Below are experts of layer 2 (counted from 0) of a mixture-of-experts language model. Rows are named router (the router's row for the expert), gate (a neuron's input weights, with its number), up (a neuron's input weights, with its number) and show model dimensions 0-223. Each number is 128 + 24 x the weight over its row's rms, rounded and kept within 0 to 255. Numbers have three digits each.
After each expert's rows: "comes after" lists some tokens at least twice as common just before its tokens as in all text. This comes from a sample of Wikipedia text that the model never trained on. Tokens count by the router's weight.

# expert 9
router:156139192114121123163111175104147126108122141156154104122165120149118131140117135139146121174184154161116132148136112093082140100147147060109117108119154145114138115132160173115109161138090081117114133126118113151156151153133115158141140117153131138092118149126149177174158132118106138163160085132126145153142070080096155117156109128134148109130159147145132090150135107109144118137153077101150169120128145127136122129111133148146129106153124135137125116118125110163116086081130116127163113133155158107133144116101166065106135126136140087138110136088136121134128118140099133140169131116150094109117168110179130134172099166144136121140134116138152125138181156137111156170120
gate0:137135139165120132079107138115102150131143113110139115123094124146143130126115164145129122133091096117084119157127157138107104141098105148119100102133132132109149139121155166118140155138141125174143153127133069096155105145084101146082134127103114146108138077132093124103152125113101139093108167087141104135147088110138155143136172107140105146149151164154142162117141129159106100139101122161124150096131125092083095116098182115123087122090078135158156148112149172117120109149116166127115103157115116145141180127104153130138149128136143146117103122139135131137133106139132101109171159119100121143089120113122136080183152139144095113114140105198104128148073108105130160154102
up0:110108125128096140118150106181140129111108142138129100134159146115132117125162104088144104164105153144107131126089153113155140115142164104137108126140127110121145130147127103156177104105098137148138145102154176115133093105120134111100128134100134122124133169129121159126127130135145121124105067085144155120149115141155153139105162138143145160117123135132115154113088118142102106128176133118142097158144096104131148164125104117102141152134189161138098161152136071114136081138068126150132165123097100078149135108142119109121088074170133095168156157123122125129131080176098136133119111118153130091123150094098116139074120098189160133148135150126123128155165148105105151130150
gate1:121099100104127116121121142094119144133146154171122118153127144125130132176158129138142098102139143123129103149130121145114124114124138138137138137164148137076122103133138126155174145107167151122108107144117153128131116115104159112158107126109166128146112130162098111087105150129097139123065110160114156143147175154149125118131059122108108110081121162126116140136133118142127129140124177143169148157109141142120152155166118162114144136061104149101094152133079176120150085132110137117082140095119171132130123114079109141155134100167144121120191125172131111137123123100126091066118172135083120110144138118150142167116110114118111122125173147147100110089149129158124136163110
up1:132103150155111126094131160168132139120158167166131147140154113160073183145078084119145144158140142160106141129161155104138138124098145125089104155163149093101106126083090127142134145107104154076167118145153130119158149119095136203161137104160125102138138131142085113128107131129111127140096147141150118156191152110126126148120143127167130095127151122136152157103163114113115148158148137168112126109130108160140143143165159131169156099121133133096116152144175108145124130150132150131118106115101094114136137134112109167098105108103100135165111118092132120129121119108143120142156160161152159131149160111127086142157124106151085130132161145112103106122131138185138134148093
gate2:131133161119133104097122119129157143116141132131126126180081083161082141096104133085144096166174155142132166084147125133172134165166152138098078125093157130162128138098148096125174126107141154137152124108121144110152100115164145132169153154126143133117146112114093108119144102104118139158159083158124169174154139134085159121136156124125129120120133111134107131163147144140183128098121108144112112163126153114140117116163113143129126119142093102134087101147108120113123130152155145123096137163145132078110129092114079134109134124127144109153106155167142145126121123164137139087100141122101153143133132130156165110093185105127116090109077121141128148127075145123150146166145
up2:115109137108145136167123072127130123162143116158136144106126146160095099158107112112130113157130140117162121115139162128162125108125095142098108123117095151139124126124106117105138155162132105131175148117147117146141119080152154152104101126125112171174154113147119090126156177118150114104109139135113143104094116136112124178131137094137135163148108124153140087169167134086141099123115106154155139128121144111133093127180118183155130147143184083126117156161127105133118129140110151136119054145028119125141164151116082129158134151113133109094140132140122102152133148151121156124114106132124110164150155132136099092118157112108114122095128119155102119101117131134164122150179
gate3:167155121128101131145142136120094154165160115120076127129146125162155119126123158096146134126101128118118123111095143121136118136095088165164149150143162112128178117138118104103139157154123162141132165113118122120121091116139117135124119136131093140122143159126154137131148145106100101118115154107169156136106097124166154150154116118170171169134127194103116138101135109138128142145137113120175137119126082115093164141139117149115149132181136122201196131102146143124130135174141155141147108116170130135140122145160138132126132127170101155153111141113097136127120079189088131085121084112137132103123117143140118099085112175124140152133128125131128089137105086148147165148180
up3:099133142111124102137130124127206136120166101147147144142168108092142094119147141098137119098116112146142137125148107094145160129110149114140072158119119167136136120140143149187100102126181112148149126100140158132110119110108091109110130118129141134151074127093143108129123114139170170118126123103176106106151169106105099121180106103083100072140102094097117145142118157116142108149110115152151100110128179142152084112113104125152102121100116135096071140149098106157103101090097079141112116097107133128139113169142132115148095133118115109127138123131148139137141149121166126129094138089114144146135150122104131129143145108101120142116078144149101161139169092120095097123128
comes after: " ", " |", " (", "–", "|", " October"

# expert 14
router:092108167121120138081108131132136159134096102106121125131110137133165131149127182086098140156129137093159137127161099110099124146123122115112155183155112140135171106147150153103124078143164155182123112123120140164136109148158124149145145148130152170100120158125123116164087140139152106159105103120151123166143139125148126122139161128123111082074141109105144114094135153135115086106159147152160163098154144136125124091127034135095133093120124124137109156170114101153129124130137146111111144139118147085178117181163103127122113150141098103111125149157118130115088104125164132125111130138130138152119107133128105141105105137125184153126137115129130159102131083129111133182106
gate0:180137140147150155141116115128118108129148142117098090107100087122134128165104122139137099149113150080132130116156131123116110155120166141135153122119129172077127117083104145151140126161126109072129185112138100111123153126132139122158140133133150066135097115117138146113120126117152123157127150140113113110134095148131082125112120131153142166098147095112098120099101077128110073153104167167145145112130132131137119084102145172152154117143143131118173154121103104105107144142090145111112134103141166121088108134110094122076108133101176122110125118143108145133129102133131153148115108112126121103157126089086127111140102172087161133142090112132191111091164113110071131163117
up0:121157135150120193120098129147075083128149111112087100123132112080160183142139126096114119128126138166149140147131134094100156162132126125140146098115127133112138111110139122085117116164120117152077086163137118117110139097079106122138135153117146144141133159088147135147145110120112093192136137172104120122173152152142124137136145128132133117105122161105146140071130134164057100135087131148128073138129119092091142137128114124139126119092134184129163115139096069121151136142102135149117126127137103141171106086141125146135119139111143117134115112124108132179120115086166126109119157121147147105163146092138108114136103121106126103143130123125145127113085111138064109159113
gate1:148153117128178068100144115156162130159122126108096095131176133115153150164156089114125127119149076134109156109150122110131121141138145128153133126138068081096120201124114143118123146119125090122126111133158125151127176140131129104138122123139122156128143138118131166128154110183151167126117114124117094150167148083151091105116119130113130155044130112108102114127112102148124165149138159108148116168117121150111111120143090144107133083153121184138137122132164104124113148118148114124116120158107082119156152136090110140147125144109149131159124138136109171134143118092146161145110146121130086073126112129120125149142111140194130107110092126106118137121113125160146155097167
up1:156134124151171094123108136154144117131096101131096129108135107144142159134134084106133126097171119141106146081175127119155129171153103146162115108122109111131126158145099129133115137128116093126114113111154116159121162117113128114148102139127120173119164164116108136143147104155147162114101109126134126139183133108184116132123132138130151105052151121128085131160076141110134162148152137121144110196095116169124141119158089119106143077158102210130130127133177108135117110158139122096125146145102111155106165108098129141152122158117108104119127155122139148132119098096139138128111124136131081108151089124113135118139119136187136120111086103144119140131098132174133177112152
gate2:148113118138135160126134167110174113154120109127145152099123120088129107100112128136112173130128099118092129103080167099133161121137158124073157106153167149109106148106136092133108108145108198106104149093135115126135152113108142147075128097129102127158117118142122160124130139103165126148111143160141133096092133118087160141161120112108179126098153147138177116143095163184147136091136090108114143151132148106159098147136116132156146120143127131100112121104114132145151139140110112122118106108105106123139117126114158098142137116143139117109106121107139188135126097136174157170139127135168163114124145137121124148094119150187084084117130164125137107126105131094190094087121
up2:098122140114113124144110090115110127144119115124093146123108173139095091092155163157131097107138128130149130086144082145114127148114135100162123177113137117154129138135102161156127144158139148173155143135112157135167109127136112107137147123103133128134110106087122132148132149187131113173142149085166136110111129164121161080086107105146112079133082085172106129157136098095117135135124160132156127081105144115103176132150104126152123126169153154130117164096140143148130127120119132109101093150132113128133116107166128105154107145127111131094124092135132132171101117156136108151123123115176120154130141138153128114161167108087133136115158134103156135069128200120119067123148
gate3:144176121112115091123146172119145126127147154154105142164117146112123139128119144137113127110131091086106101139161152101113128146161133080147107111087150092126102119157167148168099132129145145120110144118136140089120124125128122098102151166114136152152143122119134095102166109094144127153120139150131115124090145082163105129108154154097191139141112141173104101172107115142132134140143147116152097129125103162125106109115100109142152138137114130173122110109136147091096146107124081144149100128105174144166115089066156112090145103173142138097117158120193160136126105112134151123128139131135157145132184150140138139107144154092140065093130103127145100159138160123100147145139
up3:135112163124134136127084146095163171139103151140103171122109101145091189149132148137107119101099164108133102148205102111112123154118158094113131090102144149108103124124170071153114161139130166153089133088104074133160138118138123115116115160122103153119117117139132103159144135171137160138125186138128151167125127106145123120168175123113122135157136122107133124151160125130138135141133081131162104149154114168116099119113093118115157137153080144124126152096136135114138094118130115124151121121119158123127162167142118105105168116122095109159126156158148134118112124154135153141125102141151146117120135162122105155115142162060122086110143092159102125168149151143112094118120
comes after: " |", " |\n", "|", "\n\n", "0", " |\n\n"

# expert 1
router:127081163127122125147084131114142130113092124125131156139131134116182137120097159140126125116101109174153154093121147128058105131136160109128166168148114154162169131100083110106127158098134129131149122119127103173126085102173108124130109114084136131127092104102175130093111136098145085150140132135113165148134096134111115139154166117134150153143124171085163084108100167136112128123115094161136084144107163140154132125199110143104122112176140126114126140112146111149119135141102102145109071124121145139124134138174152126159130127141103084115180110151159147124137110150124135134131168133143108152148139141144137161153102169127139131103095165123136149163136123095124110122129
gate0:110131071130168136153137089121098114124096115133097124118101069139153163137111110122152146144125117130125164139127129138177155176181112129152124132118104132143169140152158147135148123159136132146145109087141114126148118153127118111104128141102103121185131143140115140111153146135132122100119151112160118102150084164130160113156109104166160119124160143131121099117169115121067121137125118178128098147141060169111123161171154134173139109133135140137133141158106072149113155156160109103124158146127163091139141136152136134096139117173158106154117142155129160162157105148086144119138111102121124103074124125130127177140161177137127108135125128157132106132126105165130082142104
up0:166127153140109114144072158134124104120150156151153144129116121126125092091184099136061143109092145120102102103149104087140068127129118136105151139097132143120100142111105112140103142161140096138126133118120121152125053156139130115124169142126140189131110148152105125135136102128115114155109134162070177103147119113117164117114131140141163150138130146141128129114168124136138146129132149153191140096120140142088096153130099138086138169101127146120189122123136162114157157113155093154137133171122137113157108112120120171091114157130109151114091111131115140131115171137143130126165116142124089145088134139128130139129154123091160138127166101124109185093150108123139115111143
gate1:122155146120116121154106125080120164106121120150093120122119098162138110123131150114077124152100131128151138202114124122149146133137150158145158107113142096126095084146084165089114098147114181129130127150119151100186144130119099131097167137151126107104130170107124139095135106168118116168137086117135118127125127108112120104126098150117116085093070110071088112085118212111173120108128105104145135097144118121109091126146109117102103126115130137126127092108122088132131158111094120102141163106190103127128123104139142123093108124077092140118106086113123123090121154158136120112111139114178152123124134099105144104112095112143124118146121133146121129124112131117107128118115
up1:140099117126107136134144106170092149119143163146114075136142097142158123095105134110149094106125104140095151149131147113134106096121077104129097139156090142119154131079100146085165114102156124132133123136089107115121159109153153142138083147121126086133124091048124113157121141124101139122166150141120142151072116138154150157146119157107158154147115171135136093140103133131115152124130109107132110114142120140151135120125135135165105116151129092095086126144124081093123169163104119133125116177115113150136103122159145088157141154125088119104144165093198186133132120123098126132128126136114151117111123151136106142109106142156123183115132175154119160135135084119123123149164
gate2:114145173107147144097127076102112135129108110101109139080130085163111170134109162141095122133145127166132136139123128123084127096129098128179162110140166130134111125110108127150189127093087115109127156104165100132068121148119152149113114114096130146069133153125138122121154119099165113113115104096127129164113137114085135121159097140179182149133132098142138114146080149124136147091102167126133175122140145107109120105138163114146142141134158095151146121154138149140179119119104159121107137117155150156145114196136115100176134145101116111102123156135125142087115134092097142150140130135116148155121126182116104122110140155095099096109122106141114148150111116127128166115110
up2:167167161131118111126122125134111152142155180106108166127137080083143156147104121130112140121105110169154153115082099116132149132083122122204149139132107078148115146109128107197150129100109141094103124091123113136121094141170152138138095087134122131123153098111129150121124157122142102087130133107099135139085137121119093166160127111111089134136155142128103153148101143151121114105155116088132107130124127142137141146145155135132114109122144078149155135143108133145142140093092131101145141139125165185134162151117106129142101122124127079151124157102129215105135140129106151138147152142135124198134173129140146153107148141149088109119108100121136167125120132162134130117130
gate3:110149131148094161141209131128133095116131123111137083105101167136112086132107137122116127118151152137110122162077159128121133119203158159100118137113082118126160098140130101162089094100113089116136108096138080084139123100106141127154142140109123148112129137180166128153133159139158122102117126122120144137127141117123115076102130146137160133107143080087122145182133141143116151124097149135118153175142126112144107118136141109110127146117129123126138110123159133088129155128124116121101127170085106084139140088114144143142106166119144083127128152094099086073163142173125110109138141155141113139129157101121107130139137138122141119132182075111140119153111131102100096111106
up3:118114115197128152160144116139149149099140112109113111165172109109100140085180118149101135145130120144148100152152158151140164105090149092103126099133137138124108119156154125159129135155161148126147120181108142120114108133145090134114070137115143138164132122079138144151107170121110181068131138098138115116136147109136121127120108122116125119129132099135089175129111147135104126118139134098107100104124133119173131143085139140147128110141188122178105111133155151145172130138142148171082170119138124130138137148131148121140119094158151088162156182150100104113131126126094116137142124111158118105112119096136130139105091117130127130145159153150161149112183191111103155106109
comes after: " the", " The", "The", " United", " a", "'s"

# expert 0
router:104126103135144165132128174078118144150116104146159132111125124085119151111136148113124123139131140153126112094081082134088125120138140103166150132151135154090147133108133109098111108114127119133099133091158166189112142108116124157131155133116120131132163109103120124124109130086097135162176131099089167130154065112100090128180126127128166113130159156140143099139100136123117136146168132115147118122149122119137114145147116165154115122081151127161101090203129115138132117121136145191139142111116117100146149118149153066106116121126131150114135150148107143153099095160130119146116126122162144130087169150134180115130156161108175158141097141136134161146143122113173151137089
gate0:142090123126132166180072075100126154090177117131175141113121121130109140127111125155154103130171089127159117152127101143074118119125152118147137110184132133095106123137081157108083188118142099125130121146097097086142135113134131176150156107079129157136126132115123146083107107145108147154146122146159131161133072110136117139108127137125122112119128098127157142143117119148131135135136113151108118132144129120144126128159138143127091109134115149132118154123113108142135119100155162127122105091100160142120162096127154140111134174093129182087104125133101111099122124093094132138198081112149136106123157163093147088132090108093109137140129081125122085138127149115117154128141
up0:126140117127137142092123088167118130096175144133124132161124080125133156093116087153121110171120128121133102152083145169105165170134136144160154111127079175112155149131114123105113097113125091119151146078116141099151122137123174120115123102112129145086105141093088116145092127104151156130100146130099104131143130175149126131152112138093116113113133088093120107116100124142117116094090117110130183119118132143109132137103166189113155129154119117142125134054094112124103126120101129129137139118136158109143102124139107162140126154069123153100132125127119086102146120143129075090154149075110080151126105154107117102118130141114096139129140113130133114118179120142124169101103
gate1:116154157139130095156118060131123144132149136166126121174156135106127179150123090131164125120115130117102093144118147103137112114080109132097120118089093187119132124150127143106142159129131112110176122130086124128148113138094127129143126103135152119127136165143126149128158102085124053111102105121147129144113168171095098081142105148145098111116125122087146134127124131158119123086124146144187131126153115161147145165149158107140109126166122089139160144109119146134179127107113112137106178116119149063144143130112140111126181137104125121112112120141131128127110072130099128142084156105137134112083121114113195080110126126143124114122123141120146114140153112105132139088100
up1:094081119155131152121086090142106145112127098133121108126112126108131164087120175161142097132104107135111104145127110135096137165116137139179141154168131084121136101170119037136145075139175138149093146121105150130102127133141090137105108141127086101131126127134115140096123132091128051118104131137138106112127143158124123155132110107157098153110136147150117079098120127129118117142104142155129120147125121098135121103172065166125127111112119166172139108146151103115129147148127123146155145076153142110150113127145108145135150143163116123130117142139107132104109121153106111125124108165124119108106083169134154125062136170144164130092137140123141136104104098112150146091150
gate2:108104132101090146102091093151131109102122128162097105096122082137115132128144129072140106100115134159080156103102097147109123113096132151088127132152133135141091108134126140145127143102124150112109149101086135135126097150106162116096137126087121116120131122116149127181077139184096133111172062128131103140139139111128137112121131108128183165148158123107166111156134141131150120122126148169147185104124099075145156158108136126124127138163127092175190183132139132140147080151110138105177122125138146135104126159128137127154146130100092129139078133152129127129112135155134127131139116110174099171115130133169141130131114109137150132110108143147116106123142140102113144186143
up2:109090150109142149138100101129111130113154171115135132118141160089154146158160123137133117121101150147119136065145087143122152119140147124136191122136129146132115115108133152142097167117137146103153143129135158114133116150133121078062096091083089117098126121131157179134121145095136101134127129113159098120119165124136136134119144101132145133083163166155141144058117145142137138157135128159093172115145132117104139146098125110166162101105169161132166163152127123161106159099139123110133156109123166143072149155109098085129122119096129113153132147133115139140123147188117118109147104114100116147171128146139090155135123108104111173106161131110116108172104120125107141113087
gate3:157164167103118094125091171110119129126127128128103134151140166135129135101072116090104107157075090091121116172093113107125119164098129142157094133150113142111150124116160086150109150136154108139115114105104146152122144119141129152139129124140127170138124152070093145144081156097122115125129105126130137103127136140159124140087120084119160151097135125133135121136144101178126181140119127111125100119125129096165142152092092126157102139137151156130107128127141142090069104117143109122095115132162123127153154094148139133174164161128165142162084113122100124121131159171145140095159133125089087171173150144123172141118155139124149117106113165105164145118088155151106114122131
up3:130111116117101115126073084166113130146121126132133139149146158147156126145085073092098108164136151136161149128163150137134207144132136145132157130138149139113126142065112135128120129113113124126162162138126152131146119104156150110154141130111198166137146120081102129133120181112159107128124131161129152092126117125092185130097118101106118115128124151101139122125134094157109122092112115134151132145152117139068109093150169171107111141129151140130123139161131123120117091132122116128098134144103129166176139139140103151135151141116145074120132153132143151120113139179128141095150099099130128154157146081107140145127117118187129170134120168097177123145084147130118120161119
comes after: " ", "20", "19", ".", "–", "18"

# expert 10
router:137087142111123120095140128135131163120129104108155089112164201141168136085107132142144148123155155140122091169130112131086122158079205109094110116121112154155135149178146138116134086104140099181157120146110107150132154144151080164102114105145117133124142127120097131153095176108112145123153128138141120158111134117134145119164140133138100104156135135148146113137096128149162124132169177122108107128079140116120113114118117168135162129121094113124112145143131130136112129104150133153146084116131082088117140180128152140138105148122154163169129133103127173141148108115079087135162133164100165154150150131148142149142154157111108111109144151135103139084143143127114150100115
gate0:165127131096111124117100116132129095101164081135159111151103110119170125132154070139110146134175126149093151133155148108144133093126161116151154096144134141051154118138148117100105117113142135127120132146115077072105125123084155152150128123167140140117071124105103082123145082105112116137098120102144141108105117090121184123129174120118144152123115144123104091085123116099148147087109121157118133130083105130109121156139129087142117142155126101197098145137144113132156113142096117101136104153153150144154147119078126143103096122098127151107140113124158128117136167130092146167150109154155131106132109096117147174124149147139137114103140132103130109138142133075118109113107
up0:136133153112146121125152122163135162124114147115100077133142154128154134156140129156141101172122108125128096102131094127134098148125090131145119127105142119141146113114131123148179144129100112114155102175128124195131126122134119166103112131131119126160133129149118121123123077099164149124151142160059152124126117172114148082117114157127106120108132121146133158118140102135144158157197134122110087151137179083118123125120136196101147132142137120131149105128170096155138110134116132109126202145086105096127153141127090117147125121124107152169132121143130178113084107136126066121140096078105134133124123120107105118159123107134153126149135104198152123104122169138099114121141
gate1:120109079112138095100129145151135111201152148148071131121140148107136122119156147142102070111104146066153147102124118135124157138123080117134107141148131083125113131121136127109156085118101141118142093090138154126105160115160149099177126131138161115112120116137134150140123143119118111125093117162127133082144139072090118124160157139080139145122124093143102156154160099165135174088133124109122159155114126142138128139142138135155116147135115133178141132116113126109134121146073137123110157157179136160101100131161130106132182139118141093090150127083162168133154139134132106111097131120103153120141148146135147083122135105106134102114181147113102083161107113132132128101146
up1:154120165167122159140133143106128123118118134143155123116122126138149120102124123142166171148118140156082132125150130110137118150173111164096200110144120173133160140097174136145131123135149099126149150158100135123155165141132151115117156152122152143091142185154110140116141119144154129163134094111117115179146135161136151134133143136138153087147154086120146140130109148089139097125109118202150128104140141088130146120113111121081093119137134092149152128146124120128134129122149165099126095172117126103102153137094230145135147121150125147163117158126156139147089065138145131146107117103140131107132157150146119149165130127087156153155097106121126137141129144097104097104122
gate2:108101152135136112144117115170140123156177120118133075112132141157099153094141126098119162128130139132096115130120121127174111160110166146094098121121109135115112101093103136146127123082067162153095108113110089110173155111109139139095124159186121094137105106142090118140138107110134126104085125112142083137137149121115148106115144154109124119110138118098095101099111143119112094132147115151067174140108145145084078100139132118129145142151132171142139121109128165149147155178146088104101139124108142169097186135141156109114116139130118138154127124128093148127144124134140115090110128069135087138129146167178127144150128094089152139104120141129127102154161124101101097151125
up2:137122110086120129063153158111119122095104105114092127180129082135139093106141167121096106158165149123152145128102120137095134093101112093120145106115127119167131108151071093120157113094138110160157145121119110109119152149155112128138153120085118122130137143143124134127102183147082097141120118088126139146125108150157145103137120161172118150161093152141186130137117123110150107170115146142166126112206141159118125123130130128153088113173139123132102121124129130143168110106159090148095117143127153077134146104127140158129098128123073108104099095141117161140120094120186131129140114143149141067087130139105098133119117156137131127119105127149128145112089128136129113114113
gate3:151098118128142102139143149135134178081116106135127147161135082160157152103121127128157153133119119115109116145094168116160136167107133130098136098136167108131115120086173077168143151144120136121103120144128132135097145148130116117135159123098172132146133136148116128142144143103161127159136113145160166096119128131156171120123119129126124117120062121171142147126109116154123151160146126113088131152158120065125144147102160106140081075165125164125138097129122105087088101112131130169142164156091121142170093163126137121143147137117127156093135132122097141156129152140150168134107078058145103109113147130128095125102094124088093136134113114143142138139157145094142111148176
up3:115118144134111125164142093117115150147152129139106130152170127141145097134085129109097132141116132074103164132116118166124107121107143156110099106105158155139139142114114112125126122120117060140113102112173108171107100115143130147133131136160151099142132180103107116102107156161104150116118143122096098127126160152113114135084121126114114138115155133113139141125088137111075158186129080120134158149176123105072162110141114155119090184156133124136112158119135101110146112168169084136151130123125134158164101161115121135154149087135127142100144082145168095139138153125111155151140138117136133159121135150125124143092165157142169127109095139111133093170105156134111144183084
comes after: " of", " in", ",", " to", " as", " and"

# expert 4
router:111153145126155107087150169117075114075161100084110098141121104153123145132118134139107117093141118142144077106066086115076132097152144138150127105146114160187140079130139185082101143092137145148116114131084144166135153138124119157137148144146113124091112129132113143147122143122087143127133139122127137134133068128138142117156123130114132131120124144091142103130062138095103153118107137118112136067107130151160075165107117127112147119154108129106098118140091151123135145128109111161107110109126085133107112120170141120103081136122115118147106109136121096170169128150116147135117101142149146112140144107196142155142112125118128144136132096146177131099139100129140145116107
gate0:093117096142157082117151165134142142103110120121094120105161173102119179122104155112149129125112128108124119145093159121163098114107133141160107052130147111165088090102130145112136117137111135133147148120119123151137152161171107118128136148114154090098089124146132145116146156154109144140120134124121149134083116119083131111115086112130095135138126089078107096144086160140115147070142140092102125151081165128152136122131100103133173155123141099139148113136155128136167100157082164130109129112137112145151095179102124121130105147096138127170139129154135142150157099110094175122125124099095124158126117089135108161120144145115090130178085127157139150140120108132110135151101
up0:130165142093119144151154136097145104133162108132107108168113118129101109124132155094148163115107096117147125098174116077159171145095169112132118145157120117104163100159127137167131158130113145149112119136106149109124099146153127120136118171167145144103146111151121119112078107160133108112134144056071175112132110176132139138122151135061173131063106134157142158134114149154156120138132118148147101143099128157107149173145119122150116101116106131119149115127176159168136094153097142107129113144124125094138147125110113117140150160140126105102127108110156157136114153154123110144109112150150148152140153115123146171144110148126128146071184128092133133151118155124129098147091
gate1:122149113129120128134117120125133126139185119129098161124130103130120143155118123168176133121145122139120123076134138082125115116140176109155141148130131160156144127135122095141077175154088112131126168120151126160130135133130112125158083128116102070135099120127122136082128155128134144102145151093120127122121154103141115166136107115114141150130153164121152136169166144132123139101153109116139114124165125143177164114168127138094134152186142095102150155136174133145106129141136140151111098131186119126131098099167129099145090168113114118157161129116118101105082143128094158153166168147114124173120115186122111108181159121126106129146155118172182139092149092130123136154163
up1:191182127127122167162104159079114110124102141100119120107121142098169120136143168088089137149098121166141126166126122158106147120073094179148144103157134116094121126126157159087146144159156122120082108096078129129132151146123146147075157151129118175095144087147077131117116146126093131138110118126134114135160127106123145098101158141162144084106107102117080134115088119098113129133138145138114148146111146154121109118159117123121093098119104133144125115134134152144151121084150122123118170124081124147121102160113125113087158120104111125128112151125121138128143129128154097070110128105123111072129126074115122106079123162133121147128107138116121139146120158129140116079125
gate2:060068134123107145159084167119105100139142180108153114143129116127102150113154101119124102093136103118140098120159133092140111126141137134115125150117119088160125131151136138125127172151146112102096128154111131138138114132104064106147114134168151114120120120124101153104127189144142090118126111111107107120128120091143115153131134070145126110099148150143149128111133142119140158054136209124168123130124147136133159131145097147128128139089118101126142173134098107149115103147134135152121130085111137114139160171092131122143127118094109117105103126069134128136128160090108136080097142086134166174117080140097123121152132145104104105138142126132123127100114105134154096156160
up2:113086148122135139157113129102109155156117100116161132132108139129134137122190118119154131136129106116134120102099143113132114142111096082156096116129096138113112091154091149104129133105173146139139145114110128126135124107100097141157122179134115137100109125101103153129169131148116107137161110130107127134150112123129123134112152134157150168096106176127121100102101097144150137081157176106167091113165123135084145099122114151095129099123147124121139147126092110130104112144133133113105162126096144066146145133100131145147112154071148128109131133134120148158108119141167096113115176091110170145131079119140115141226119126132097138101152144147134125103108084177188104128126
gate3:117136106137109136159102135125104087115099165122132140142115111143134084146097161112112140128152101079133113154126144153126136113167119137145145109110120140126090123097138123146109063119148134156168128127127110121144169089156137118174117138110126163048144089099145095100081155125158082141130146120149104138115094135100144118134144144148129135122083121169112118106084171130107117128103115104156167120093114172142131148152157143130138101121147162153107130126090136118128113095144134130124109123140162093112129158104167141126126116173108148164182121144128075137097100165115113156102101113116128135082109105126150137139111119121145106098130130083107129130108170051106122120155
up3:156133106139148144131131144129138136117047166124080129118132117117098120160086136120125141150137095124116080112148147117103085123150153100102131142135088146130118164099131129156097142107189137112185105096134121117124076146142129104117087124139127132108112129128111136127112090141169087128132130129189123097118129117129152139148132119090115130154150158154100110124114158128110096095127163126147135085135144101134138128110123125142127141151179117161148133160103111111121143098147113102134093179169147108093142151128143159155119141143131164127148133081129114095136150119097148123119122092096119164096149130075110143114068141075144121112140152085148102100104136097129083094106
comes after: " |", "-", " (", " \"", ",", ":"